Experts of a small language model: 6681 steps.
Below are experts of layer 7 (counted from 0) of a mixture-of-experts language model. Rows are named router (the router's row for the expert), gate (a neuron's input weights, with its number), up (a neuron's input weights, with its number) and show model dimensions 0-127. Each number is 500 + 25 x the weight over its row's rms, rounded and kept within 0 to 999. Numbers have three digits each.
After each expert's rows: "gets" lists some tokens that make up at least twice as much of what it gets as of all text. This comes from a sample of Wikipedia text that the model never trained on. Tokens count by the router's weight.

# expert 7
router:427476490499532487487506541520505499542509514470549496529497469518507486518481498486516506484474509549468539525448456511472521479513524459499498470501535541532463521471534516475455487440522487516485457492524484487485534496492485491536509533495498518521513458475515494496496494534506535521472500526480523539523498499480494501498526464515483478504465534517551483532502502468473498505501
gate0:477458503555475529521454483484505489494506499504520518510506485468465500514459473509525506487494486481471498518472486509492483529488523500506501487550511493506487500527457487504511475492519475481534511536523484555479491475525478527531518485513475492489490483439469453528527478484534496495569473548469518501555499458532470552492539496512502458516506473501503522481487509477484452512514
up0:517478464527464490513505528452466486498482536522492508510481461453478485513471451488511545476477510513521497506494533513509543425492491527496541480542505479490515518525454501491501481538485448510507483506506511522483465492535485492537488499502486497513519472488483462494509521499531540562486497491482486533512469459499500502499528505522518480482551455492479526516477486487555472502480
gate1:494471487512508474478540508511509495480505487461480519517487469484507512454474534513477489514454513453491534514484534492485540511459516505517492482509524479448493451500482499496526477488500483495508571506449529520529518528533505484508514517488531515507550530508494471543513502456506527519513548509534477489499514501504502491502470518503523579522464438522510512501526503497485488504455
up1:472501512502498498497490458519494488491485473472504509476529502495487457513525504530511463499531456529510493459488501456513465510506524485505482504487501530446490479512505536500521487553459538485468505501523532495494556533506467510517546467514499514478483467481550520504523460562467502525458502512453445522501511474478512513527510510510479528485558492497487520488505494511469516476548
gate2:487455535485457523466453550466509505564481475500490498531515499491510466510487571491507524472473478517486500535470515541517463470508487512492489547483501502485509488469496516491471517459506490479504505489439494551517480505516497483494490507505470486503526502464556497522491508459487511515502499495504506504481475527474464452493520485510522541518556484476491508546511513519502499481452
up2:504466499487453497511497531517543476508504482524498504514570476479456516516497529505514519535503500508498496489488540475531511480518504448502492545507484490529506477537528523522438517484520525518463488509560519492460484503507489458464498490565473497522506542511506517472474524508530521510504492513499483472540479499486473524506490486511531524490495456522540441474496493513518470532530
gate3:514505476508477491500517494498481502513490538509515478471516522497491524499521499567530505491477483496514521460491524511523479501557515547496527531522479516505500513500500481508470454491494494522425478540439450452457524514507498475520525504455492517512463521513498495449535496504462515500470496546493521482494494500448473503503480528542517514486493473534528517494515488507510522499562
up3:507463493484478536540475520511548477457509497505483505495493447471517506445523478517521526479495509532507500471548513527495522469511479493507468477489474508480485491491498460507504515491523463490472525515470526487459471502517502473453527484474499461532509510488500469480474488535496454546489518460528506488483518509471532496514457489548534491479500476545420518498484497529518496522498
gets: "|", "-", "=", "===", "==", " or"

# expert 14
router:466513539458503530517512512497486526559500500468517505480485513499524524484492513508509511457463501522535495479494469522502503533520522500494521527501498528536521563497540462505491511485586464492491464483516491492513499532520491542509513527455514509496501525478475488491514518514563519517482526538502501511511447497500445521529534479510528491469443531472524497510480520526499493493503
gate0:531512553493482512545450510485504501490471473539504510488521493507468524510514438420469551496514521459460491502483492483538521482481507494493475462510489470530463525517498507486464512485498464488470477500499445515463489468528495502481495480495509468539523470523494529523487481509506491546511497518487478468490472529532520492514448483489489458503523500465488498498490483451510516506478
up0:477512453523472488467493512518505505513501510475507490493465487506468495496465521539532469548510495513507471508540499485489483529511506531509487519474505542529568480477490537495547493510496541478516493481494567499545516487461461487528473493471505534466476508515515474499526496518532483514511493437501497497517475495508460522475507556522492500440463447497515518490499500508521499473475
gate1:515491512501525501473502451489485504506507494438475518474468545508537477497476504485503484468527535528523497463513520483499488499451535440485499487505518478572512517489491521545506541483505528486485533478485513470460517506531511490522513499494525507459490490515573485475497458555464536486500509489489513501486491495483523539511466531500451515450489510517498491502464484510533512500496
up1:490479494524481504518492532519499511491518545518525490509541473471492510499508514515484452518503505534516493518491502489525553535538474482523549482507507477449522484504544537441512492502464517529550538514523451513518547475440517505498483467470495497466474464483465495485549518500509477520536507510523490486500492491512536469499470489475544468534507488518524496505489521457510476520490
gate2:507500508506506511429487535472515549496487485469466547520500527496459476544482484492509528485510509501509533519491503541522481522509493491490499541504475507469447503434546494488485487551512489481499477523496510493531503493488449500501501512515498477530460550509525464509508517499523523482516470507529536460471473516495445505533505480522542487495494474489533494509511525486445507531469
up2:507526464519481478518564492499503530500518491509496438475525498531521538439491517541479495508494536517476479484527519483512514500481558517503462478502511517484522523537502525492513480503503516521504526493472538498484505564488531495469496493498534506430528532494480576519510530508520497514486493499477466507526492452503557489501486526524505503515478503512505466491530494517466516472513
gate3:494508532553522456515503486457498506514507517553516521515513478528541537487488506504514552495495507520507551507517475498531511516481506539519536453471514488440522521503505492518535516483499507486540499521486523517446511484509521494495485527437501491466492484527501542514515500485468460502493527513470468516510518544521515468496493511511486482497506446525539502483546506450493535537501
up3:521481513472552537489509524544456459520471523468504482500496480482481480556546521504466460516527511527490485501473517478490493485459501482536514496484481513525509500501525514478463513514504501531553515470503502485466494467493434509492529523490507512527514481505498524486518503459572487479511568475490479488488513486481489514504486462526525544501516480473488484474520480523544472482512
gets: " the", " a", " his", " The", "The", " their"

# expert 3
router:538482512490536472545494475536548506551497505483480491505495488475520523545481527535500520533461502502503515514486491468463464488543554514502556477504541521504461533526502469512470528494507463499477478500483548529525481523530482447519483494487469518535509517498449496506506487523537523517502487526491509516443489497488482488490512468519508510489524515481559486489533491502491510533516
gate0:519542502466546474475467467475494482518508453525494525483501512555547474510514483502546501507458503476464509550510502517514498509501495530501494535478500530468483537433516488499471476502494489489476504479478444492524517517514478459473532556474523534495527499475499501508490501522534488482464486514516507483466543523525502486510486529510513509525545474495486540535486511493451524504479
up0:497559511528474490513464465492489525447484501503538471498515459454507513562503467500466460514495493483449490487498510499495527469513512489533508495511494512503462523436504478520527460535466553476483509514511487514543517500496527469516489490472506490496496493524532514490457486534516501469509535495523435494507539501458502505549504482525514517526504490481515492504478526505498463468526
gate1:530460508520471546512558498503516469497476498521509495528490487470483497507519503464468449496487521512497505520529489516487514515500512467509487502487505492488461498546520460566465528520487496485494454479506497472502517498514471526494474514485522502472499527511484493486515517493480551473508464526493541464511425498570534493522489468483518512478524463514480493507518527475482511432486
up1:472485483463455486520463477485496507507495482527520455500552509538490489522483525503480492497495528473526497481479523495504493520488499549519472502465511478504495472489480451516524512493496489531534549492514476567462470480473477534495555473534533486514552463526496526511525487511505519489505519525502456534463546515477493507504496502474547488543462533476515491457505521490517510488486
gate2:546471487510461519533499491495502494474448442484495467473504470511540521528516477505523510464526501502489485456554463494509509494501527491505514523480489463472523470481547505534487536507478469549514492509468477520493514511486487455527506510531521487525481467509497471454496524504451476497490473515524509529518505498502494488452515485449527502574489453501484497472505525494506503471506
up2:540503483500507494470506512520513486501506511501472477498482529458509503484494554493463459516511512509472483466542498499518538539490523473533512474475502444526504505504494436551539542493481494523474506494474443490498519487460503460515514525439491454474481494507497511525531495507481508488532509496500505521484569532493523515480488481460527488518493510510528454473492471499540496487528
gate3:503512488500510464462488492480461458508489492519502491519468433481501481508478524473478473506541491506469485540523510498518506458471530448438537530501513476489525525534487493478496488467478471469502510474484553524517515488488523499463520465475493526459506487488475473502505524523483472474475477507490511488459530454504455498513499521513532459531509477533481506515527559477500480519508
up3:537475490475528514508479490500498511507506512510521471483508465485491504504487520499531454506509490456481511493542546468455536524520527417487521502503507499459528545516510503551511498491530530504508538462525479504507525488528517448478511499511508471466491475526477547502486545559494494486479504525513474496506536508492516507497482549528516462506503478496489481476537518516539490448514
gets: " S", " F", " G", " D", " P", " m"

# expert 6
router:487500489525512545481575499495520495495524478449552494498475512489510490517512487487451519467466477515528518488456479512512477490478496518463499505508520504495515465561527498447467556498470478503493490499525497491488507521512547515528485494472519535493484439503498496506499512505522477512545553494528535485459500533480487495475524473535524486503505524527534466541480528520503477500488
gate0:519474476464551486485487520488499466439534504512478507502532518498495496483470502481474498533453481493508494527522487539515508527494475518507482525478452520482500495507558559488491486523483500465513525482482491518488552514524497485482509515532546474487517508496497529531521487504498521503520432499502521435514490506494511502478522532496503507505511498537500501518540439444503564490504
up0:495521524509466505479542508496480537513546479549512538486493477477498509500534509461482416541515496489521509515497517460494521467507524522519560477517513476499473508482508471499514499537490506516510526523519536480555498518490474465530513487478503529476465502501443492502507510549525492472530530498482525496526485514522477476526550494511462507486529523491480515528469518510477468473534
gate1:522517508527518515541518495466551512515469510460473500511495526446505508503495462479524550494452525507473496538537477472470460506520498464531497495493480468500499521480489497472479486497504436493485492479547522462514510474531548528487481507536479514548498533502472509487506497497534495474476466495487539485461492496485474519494536504548525497477475484496467488562482491506463497509516
up1:506479503433498516480489505481485489541536512456475540530514491483504501508512505527543518484504496513524475503543522473530479515497475491476494505496443507505480555519486566487458494463499495518498495519503510490554520536479474505469486503488511480497470470481528506521501472498507490478463444510513455488493471498465455515499505510493512474490510533500548536538528540491471534528459
gate2:504482521514511484506513500487515539550493509497477545512563510503523463533479484489468458496477522509485497470531559472503522478496463459515480495471480474542483462507499501480474489515511477515502537487455514523501511480533528515470518499551503470497500503522478485521551485513485532525486508494534526452500465473510492479493534551471514460449482476505501517524483495527494483447509
up2:501503554532497475517545489522509522571519500484464527486498520505470467493515498483540519483517469491507543470486524499507424508513445545461458491461534529480507503525499507515469506478524505553524539500477493514536504503449497456475472503517454488483497483524459504477514533501490497524495479476480512500511470512492478509520497473497506468512483492499541508491455480506482485509527
gate3:559461546480484501505498539490494520499498475510505495498480516521491502525521457471514526485495457486550506518502481511522514482464513491483537445512467495494547482510482506530451492475471500488490471523512545498503479521546486473457509498514459469497529498520476525501499502483450501534453489503494502484506530498543519530497455517492477506496537472482483545463495463499486514513569
up3:523518515476462489463506513495462492482504510521525495538563477502521442529510512478482514446532490533495470481486507458503534515459533457519515503509507478503507487502457493461513533481497501489470500531523476500449513535453509529539486472493485539512466484489516540525538477507502478495486476568488480508540478471502504461488515485494522500496505530522503489500534524513453486514472
gets: " |", ",", " of", ":", ";", "'s"

# expert 8
router:509487513503550505535499505532507475538474497468545532476510519512528525509470524473513511510489484505516519525485499487491482495536570546487529529474535494506438530493493505483486529479454471513491492503497516496495474508556480435516524490491516498494527530485503507505511543519529520536512474522531529508483508447484528506480537491521513516484505510490558494498529547455489474539503
gate0:505478561461507534508454507478488495448493497499529516464524513502494459520483544493480514517495527442464493529497488546543536466514492511517527499518474505525464478485534486548446507516515501490487539490474513512488487526492524470521474465502490526501537497526509487505498493493479507520470489516528538485515515529530450504497502518471455539481473504465505537508478497523510461461467
up0:521497485470488498485505479467494432471550486510494499478513526477482448512531497518534464478523530485528522527502506474503456473483522512517506476494501496514450495538491489465484511485490505530550512520534481505443499512499497517515497515486521481523525469478519459531499549505537526519494504522501508435523545516513494484534500481524497500489537514523510475545491536499517522507428
gate1:452525525532468500451501475492500490472469510503478518509493477524506527524466535481463485538505493493498468514514522458547554505486522493499532483507479524504520463488501549491441474485531529507483457479535500485481519532531509481533503473506471476529463478523452458515513498516525542520465456523507508476452483505498502502511491520486498505495537513516512473507492470449495486465476
up1:470528491497445501500488487462473519500532487462480504518462474512516477471524517496494498524441432498495513524485512540512463472473463475507514515524477531507495516495489456502514533501459503468530493459476457497467484495491495497465480515465543494495483550525494472450482509489527496524529490498491516459439488522517543517465478497517501480493507497478493474521549501509481501504543
gate2:475510535532497487501488486503522514479478463509495574496491456488497467511547482498491534479529534502493508498447525512498478420447527494534487537462496491463524480507513526553537524485492497458518496481474485488461498470508511539484462494513507536533506523513532485494504518505482514506515487533497482499503518494498470535493469494498503482483478500544510455455528534492506521531478
up2:472507494470531455503517481516475491511473509496496470498481551487521504479490535556497519486511450522459522542478492495526501453459461498487541481477499493500534486526525516465512472477485496516488516533529483516500497473536501463471486474505499533474444466495510467470544512487539490509509515517440516511514471498500511482476461509491509543510535471452482520470493535495483470465508
gate3:532484539524527475512492504443473483512472522511538496515471464509513505523447473442479501479486423490493488491502482513522498509468505487512550482498538492519482570514482500539533505495512502463457477455558503480464476502510469490522517471518512507474466509520499531493474483537529505463478495506481508490460490520514502516479515519490475467550513498495493508486483469504520497471520
up3:511518491521520512525508529518528460529490474490509509482550445479531420535529508453524498467461475497476486536498459527518503457475457482526485533507507519492487486498524490491504508522492470506512517492520477489506517508497512523499508531519550487464463482474499495524493506504525475507466503520466451484458529495548498484496532483495526513520504494526477493432547507506533478485480
gets: " of", " in", " B", "\n", " from", " with"

# expert 2
router:465508502510533491476527513486526464528466518451527535480508545482500464483461471470512508469525503472507521471539468509460502536515507502467523507480491529464530505534505493484484562480446489500486494487499502516527449499521504459476542518498478498496459458470493480498497506549505487482512505532534508508483466452476478476487510474557541489513479540482517482492518514515497523516501
gate0:486485497538532505511526525538517512485520483442512489512504465507512476533510472502491516455531477527483482514482520528546509458503448484556486533510471457499482510460514491497485476485510499541527498479505515537514504505468508494520511457477516520509515526508538503496496537496439529489537543511500499511508471535456506455561493510528531506459528480495495510524493491501494475547474
up0:504485514490504482470497469470471537522500577464528499497480497526509534504498468526526500462515501519488533521493479490471483507497474524491567468521544483494491544504501492497525480545469514519543507481490487512535496468514470481468482486496517478479505478540462523500562467481503525456497504534486477514538556514482558501491500492533460491486443484505484509508486501504488486506490
gate1:507500561506474536555501515510488452479467508510507531514490494483535487518473528518487511535539466481535500524495486469478489477534556512516518508523506495484510501513486538508526499490523505524501498492522463519513454525474519474521442496451519490553494498530513457482548540505476466515519512450501479522467513543495490476466480471494492512519506531479507462525519511489450490489495
up1:462523464509500522470449567506496479504470480510531473558522504499505491478457532518486501499543555546529492491508480539535525484529485499517492511473562472492484497506563500506505500488501532480502510458498497519458518472530475515503472516523488517483498457485502551515535472474454491479528508492545512482484471509491478522516510487493508507486491521470522516505498454520511511504470
gate2:465504503522490501450525507494480538494527540526483514469546464534525530505473526546499491457536506501519511516483477518501498473483470538495479495499465489500548510505504472520526500497470508512508494474512478529523533519505525494495471484506488545502499474519510468490504528497539474515531542500469463500489474497509540542487498463484479503517535498429502530517505561451493533446510
up2:500499489483505506507517508526508531488494508446482511495576525538547500472469488536526511469495510500540478454470506479516488541550509527448506480469461488500536485481495482495480527507543468485486487490450503519519504505492495522510483463454531519501438537443507495529496529520532476493524507495509507497478477507486514500478520470534526491532473460506526522531477507478478494482481
gate3:446510518508489514479569477507486485552514483495518516481480509459467482544495499533519497516496517486481523559500496465510494473501510478426504491551483500471470537523504489501470474528486549507469524504510457462492487534565493481489486519478487537492463500507501503520516496466484480482500476493476492489525502470488498526487502515496479524490487504532471497479490433518453526509511
up3:508500521522489477493473469507504509521511473503495531487486515478493504493501512500514552465518459511490536506513480441497467526524493519491467494449532504477494517481472502494493555478497481497514527524522457476518520509490497521491462535502476478494442552504509484522538531487531473518524528527499542531517509451508489464459486498487534561526497514500539489500487466457477537478547
gets: " was", " is", " it", " has", " 2", " an"

# expert 0
router:470508522543543500463516514458477461544498492491488540471467516494505495483502508513484510473470484499503478513537463563505508511505543501473524562500488515548540503454501477522472512503562507501473489501501526499470463516505512456485526489479505499448534473516483505502508533532520496554502482509519535490501439508510507486479512475526564483492504476512510508522499511477514506520492
gate0:526500538459502548481524474477538490519526511497506457521481487479471556486498447459493478490489518491483511513499474498440449473502534473502540512509492465491509493487482550525531542473507504515470517486520496481519505482520464469496523523477514471553460464503501512532472506520525485474516528511553492528492532487483502543508486501486530497490464500484546527516512517467490500514534
up0:501448531471519503469510521463503534511473475487477555495479465504519487497488504469464480473489503500470502508498482526501506474484497464530539474467487482563480528478498461478525549484481535467474525469487502502508490512516479484494472554516515547517527463534521520517463551469471535491483490481480482506520507542512505450472458513474524511530514508526497487513520468529493510496477
gate1:488561499457495516495503494506503519500519477524482511498503490535489519492451523558492509528478504505464454532499516506517521470490494471485468466517499516461520530542465536508521507519500513496538507498486553466497462515523560495542474512482516522507512529450486489496475520507543499540492481521492504493496475464539510528528520557557479477505511501539459506485468519490519490498522
up1:516474526466527488515480505502473508527481493461471531486487498506495519523491552487538480483490474534492522554539492486474487479498504417509492500500540471481468515479507508475494518449520468523519487509500496524512515498511546482528472547533469522502480502482483445489516500491519542534504464496510503481478452483522474468505539516531498452468523544483526511506517506538481472518515
gate2:522526524566537500533516504554523530500534472456506526489494491518542495538523485521514551471501487472463440456503520469549477534478499498498491480481500483521455496498462491500489496456494510463481495491513511515537506497495503506513490494514512520453483519483512487491512517504504522459522510485473551523520478466440494525516540504506506486503495460520497525455508492538501494516541
up2:462472505512472508494498514474488480539484474505494519512559485519499483478445543530551499493534506503520516488523508473511458481548483559524461514508499535533530482498494564515477496526496489528487565492507477494502519511491525519485506453480498511525470503496491513463493502510539479522548503533493508494499541500533497498525465512499482506503483506569517456534462497475495498494484
gate3:494519507467497520520511482503539511526514478527468499535505490515506504486495496487480495480515507505527519524458491514517489483526480493448469495459426516543488519509495497520518540442433477549525472511467498524551495480505490483521453509494508485512434445543529495501476490535523508506493509496494496466511492522543510483494512490475496535484469484498528497512445499490535477512527
up3:497486493502477525482502516510509517460529538523513504472518503508504477430546474514504467509500569469499469453510545490487519521495529478499519505493498537460491509502492542471482461516495508525446484481476504497498493499488531501510490461521449468504524509516502502465525498503502513438475470506514463492480514492435512505469505490478492487525498513525510466506487556498540550515539
gets: " the", " The", " He", ")", " are", "an"

# expert 12
router:437519527523533553471477481508540483499458503481470503504505468492489467517451488469516519520509477475506481506488474512514501494545541560493539476505520531528526538486512495520475529509493481518489462534482465494488456485492510470520501513502508500486534537482523511495480533527531517534503515516500522478488499482467479497446521508543534528506481541487554485464537507480507499494537
gate0:507461535497484518480526481468518482536519507489490476459498545474479483514441456545497501498464513504529492482528508507507543466502496442530483512520493532516512514507531458482480469531470473511440512510512472483529525464506476495496498491516480485488476505520503480495527527528481548525496467525491491480535475491529498499511465480524468458496557502554470482492535487506467523495518
up0:516502488499500511501513550481520507529476536492450522531515527480493481477492499524523522519506542510499521480526518429527517493530512536480438522516525475492544533514480518534490506493508509486463497480490503477480513512498468482489488506498522479511478520507451482501553465477518512459527504517470522544525470516475509498476504430502437461486510486499501513540523479540491509514464
gate1:514542520531521479504499518491500492492465511539488494508553498533515498445534521522497500509507524517538500529481516519538508499483540476501476501487520516487545419533513503471450510504478491520478457504497557512450525501482512514513524481498469478452484495484528542537450501527503497545516500500506511505480519468490529533551524505485514518499498461532472500532461493509515489497489
up1:499504457495508503435512476495502475511543500503505503442438450500474523545489519513477489451507494506446488514508476467470499469513511524518508495522472488527484471513474489524527497460484515534527524508508464504498508490514500467567510479515495494503530523535493485494522468488449499503519485479487472495478538582511510499463512537535471511498520486506490511497504474459517519489488
gate2:465491467522500484439494498527448466481524471486504501500516503507499494482484576573462466503466502550508509511523519465502513511514488512532464524495500459492495494526465494477518474480491510500544522453487514498470487498510489488526521499457509519482495480463511496531492486493533489491521476479459490536500530518526540517465494477535437541483479494473538506514491510506516514489473
up2:533473505507515544510492513458515503501516486526500524511516471478465502498505494483468464511512491458514530455514519484497493502525522524482508488476469515536521510507538513498523542513503507511511490496427547505545497481474516475482531555536441475519444525532475527464467483477476500535482514536496473511521490514504504480470484524495529512557481478550513518508493448516512499487505
gate3:529544519512530518484449492518496462519484529508496486497511483506505536504395469499521458496475531521494470501554477537468511490522522463502450544464506507485496512487521495502498521514469421527485484512523487514530480500521497497468481487523518475541487477513531536483483486517519523517480500537502489487504504491494516517493512530498500460457518502517474501489457487469519497506525
up3:525516454515488491478513518512490509483524481538536438519520483500480490511508506518504528467490474520525484508464479488484523499505529530505515451492537492486499516533510522506488517490503537539518495500536500494488503500460506494534492487531480523500492503521467527524522506476492478547565519477504534491527493483445509498551572520495522528482498495461501542442489486534464472445487
gets: " and", " to", " as", " that", " which", " &"

# expert 1
router:471474510544544479490554507498550521514466530475527477502464466508513522478490522482494493497497496491512504481474476509486478516515529511483502486530542504486504516488545513487499546451428471512474486500546496543530475524521513507506522499492480455535507454506508494509528493512508527466516495566482534493477473500474494476471499459536539510479502528443511528497512499514510514525485
gate0:468458454485473480503482501478477507491514495484505473475498528429498517505476479505547473514511509494504528525512518497522542486487449521488514487436524494478507456543490483516546474454489484490459480520491512484463512487498499538449522486498493506545494487529509538486537447473504509487477524525522532505518530492461504481482496512496497517554493521526511465487485495456463524480493
up0:508478472499489449494489489510482548508502478489504486485478503492544519500515539517525487508481504458509486533502503481544478495573488462492544499493433484485502466511502468529528471502508508454516541477494468562510531527496500481464558499477527513526515517502499499523504476569469477529493532516510501492528484553496501488495517490480473533536489521495524534527491501478481506485498
gate1:496492509506515502480498529491510506469502463457491497494469512503514464504533496526509471486537458512538467476518492544471500489501506509506486529510499522500485470500495490546488484466477502469507521527521467472480468504492458483510542506500536476527521520499487507499548528503485503500479503538521537524519451469528461526550479517548491487496529455470478458486468448523544513497571
up1:499466500510475478491545495464515489467513516545492527525512550499520474525511481497475512473532485471479541503479492443483455526500487519504492489507479508455488474522504530481515521491510480480513460513492531530479560482490531521501443528459518505522498547487488466528497493489528487543490458470509468447483547519523491497492506475509519519496503509509472452496509544486464529481478
gate2:500480497462519530492427486504514483483532483549512457501526480496504488495476516471448495499531511480487461528473472484518476541494546468475494556527497507540484522519474449498528523516527475532517469477510510486504489501557481477475508546519470472508491508501511476490482510478522478498460508494493506484492512535503495526537507479491514489472503512463514448478468498546489530456525
up2:509519520429511460497491507524533516525561530461498436497533484529544538493498538514506519517520483506512489502522522460490495505508480525488509512504521547522472534516495516492476461486492511521513492511528538488540499499518493477485509484492515474447503518475487486458538536534539555530486495498543452463475514483510499512494507490493487513494466497505545484501476532494456519517479
gate3:477542441556499521511505507512506497496502488501509470453536489469516504480465487478563486543500549462476488495503489526509517501517469544505509498525500480474532515503516489502475481531538473469482534501495497459500495477475497490524447485449465521472468546487463543492500526518470462503503541507535483550471482471490508506497481540476525487505515512495495503519527464529498504517496
up3:496523508463489475489508465512506533481524508484511504457479544469508456447513520489494500466552484519481517467467500496491505505528496475452517513510519471503472515490485508510449533471543539483509524496511507524521508501502493474503473507491482551462507538502513480450485529523517486517477496489479522533440493514511475509513473488496537500576469479503504511536478464522499513513437
gets: "\n", "-", " to", " who", " b", " H"

# expert 9
router:483489526562499478542511466497520478528461506477548487528483503493548530512506503481481531509480474481514526489478479495476517534449510504516484540519524537501465497493517468461476515492434460528481500485537512522463527503527458475539509478491472524500504515498482483507507473549518535539512529567468494471484500491508483499518513496527476489510509516520519508502554516480514465495517
gate0:484469516505527468493485474484553466514466475460467518541528494513512494482542512453524490482475482514505469504472508507544494419483469519493485509467507554510535469471514512526484482474487469507538465518511465496501489480487503495519488517514488488477479476522495534545471526476489511514509513471521550461479510450539452495523482517490509539484510490492487533471476508479507500488474
up0:507490467501498505504528493543515459487501505526523480514496491484484506463522506508497484514485507500482570459508512495459507535509542515522515548506509483528500529532472526493533515476529519521475500509532495458481580512489515479574547488533500497529548518529524514489533503503493489533489515454521511480450510492472493510504443465495527499468545515515519512513511497490522504488473
gate1:485519508467473494497470503473515503526480489515478514480481546500534483529508479471533523488505513440495531515481505473467515510515494487475515515473524483501461475454465515506514502512491538520523509548505542465511515499539525463485558525516457451536514476524509493505491488509470516478503519501523470498476522484416452562501518480491465495502493518516477477497455483488483486515505
up1:520533558503529502455474473522508552490478526506501509497535518499531512508513469518485520531495514513529478504512498515497504508488461545501467509493477539508498502503517538529528506482492498532473471500486528505508469488539516506495505501498473453519545450520527519515492532519493488477525506468544480456522568527507509544485487487541498534480513523550518499488500562470448517490499
gate2:533495535474479481537482465533467528541526459546514479475471470511529482523507473482517503506514478528454514486484479489510471532478438466502519499496532494530510512497486505509516494487473495495514510493479465518513471494490483510538471490499543493543463475482478469474471510522503490543437458514482535480484512519528498503488453489505454494489534514471479531529497552479521468522507
up2:471493472443471504502493478503518501499515516465514468471493546498529516463509538510481482500502485492479522472528511498463511536525498517516498524505454510489492495446529515480477440466565557533485473522520478528538473490489517468511519460515486482504532541542493516495547517474453499504484515471498489508505493523502452478491524460502505545523450513503518497533505508476493495493488
gate3:502515492506528480464508542506511467489491495496479541493471496507496451433495536536488475509518519504516447519513533462522502518515502524498478506524518492502498498514514500497473503476465510527526495506510521465504474552456502480490551478489516502530473475495533501482513500453481485534508487468506499549454507480498542497489549469474438513479486520519489504551442470494511508539524
up3:489513466506477486492512493428526481493511513463496489522503489508513479487496494466422472481486476470512471539501530502514525497489502540520492461572486546483486492479542519524488474479492491514519499527483511507514443469457524474489540458450478476547529464504549465491490504521483497489497510472516521534498503527490505513532552490472491491481489522497482493516467508490507493515512
gets: ".", ",", "\"", "s.", "s,", ")"

# expert 10
router:504488525468489498486511527513516541507500529465477540480551514519527512491476510491540507488508539546524519514502476481504545490511508486504489507478515511508472528507479496498487482480464529433517483475473507472533529485537546515533484507487448513498520500507509498487516506511523540461463497542497509531531467489518472526523530533499474519510452513525510461493459520487473583502487
gate0:515516495503455457486535521478531499454486503472539504541547486519470494557465530504508468517488478522518499527481482462492539472478519503536476467499503459526503505530487494469468509522547526507488528529488470510502499525500524490512474510485473503518500560481510510468470466503502465499473481485507481528503467520487489470480536507479502444565460491451525518496498508515514516512512
up0:487491503458527495514495484505495497486490452473513500488494531503524469502507534487482495489474492450515525493447531493529531523497499461513526529483473480503540512453482520553520494492526482521495539472479483544526499490499499528465488476471504509580493491487484514487510480574501474503523500525476466489491521465486502539476471457498504497489549551475523534491469503476470483476499
gate1:502468466490493506481508430512535489502518511508495492507484514524523514554514474543501473471547494480555523484502451500498501519508534528511501504468499456509499534513491491509471477504478517491510538519503519514507505520516535545498510543504537510502530525526453478511473561461535515493491494452471525517491543467499465502472448508544538438500476500492495504500519517499499493491515
up1:517517500488467474537497539462487489486527505477500528507503508515514467571512447478498506522470526490508499535469473454543523518490485546483498476516503513476501486505483483498493520513492519465518489531526463506512499447509507530469517464485476510483465492498499491513563451514460495479522482463446483509488487486492513462505472463523516466476526487506517508502553499447505531469525
gate2:490516527492462472489542501500494476540427495453471515523501475510520465475503496519486444522518502499518471487483536504506501520453542515502542525524489465494505494467474501483498518512545459472518471491521464460536514555462574503527488465475513492518468504498511485503500497502502473507534504523508523516473513477473476478515497515527523477509500499464510484524466529485475493518456
up2:484529475478493511521490506498514499543512487484512472503513522494460449510485492533513473478498544483489524545515494530491474492519489526463453532509517476500478497484509474498519501514492532489509541470467496522511543478493522546478510512462523509488519520465491456491510551505528490485533543537494488424486528524517522510551481519516520483499554518527476490551508461527541482519508
gate3:480458506540477502495539498496512507501541467496489508475541497491546511495470538530455517516522507517490509465488492534534514497523552494501527502482488519492474492538519484466487513510484501532516515475501478541503530456535503492500493456440505496467532550490509527479499497509499527474523485472490453512474564522534535498516470442502447515507476513496512512503469506494474535524481
up3:530494485512495529483498526499501476514511501511536526481501498462508477526470525525517483522534471537537546477488511478485449462555509515515495480461494502493488513543499472548518490452521547515543522495489484521488542518499486499475531498431516471513520454502520472477493539476502459470466509514529477478464511483488489509497466475490532533512512543494496485480486502503532508508444
gets: " the", "am", "ad", "l", "od", " New"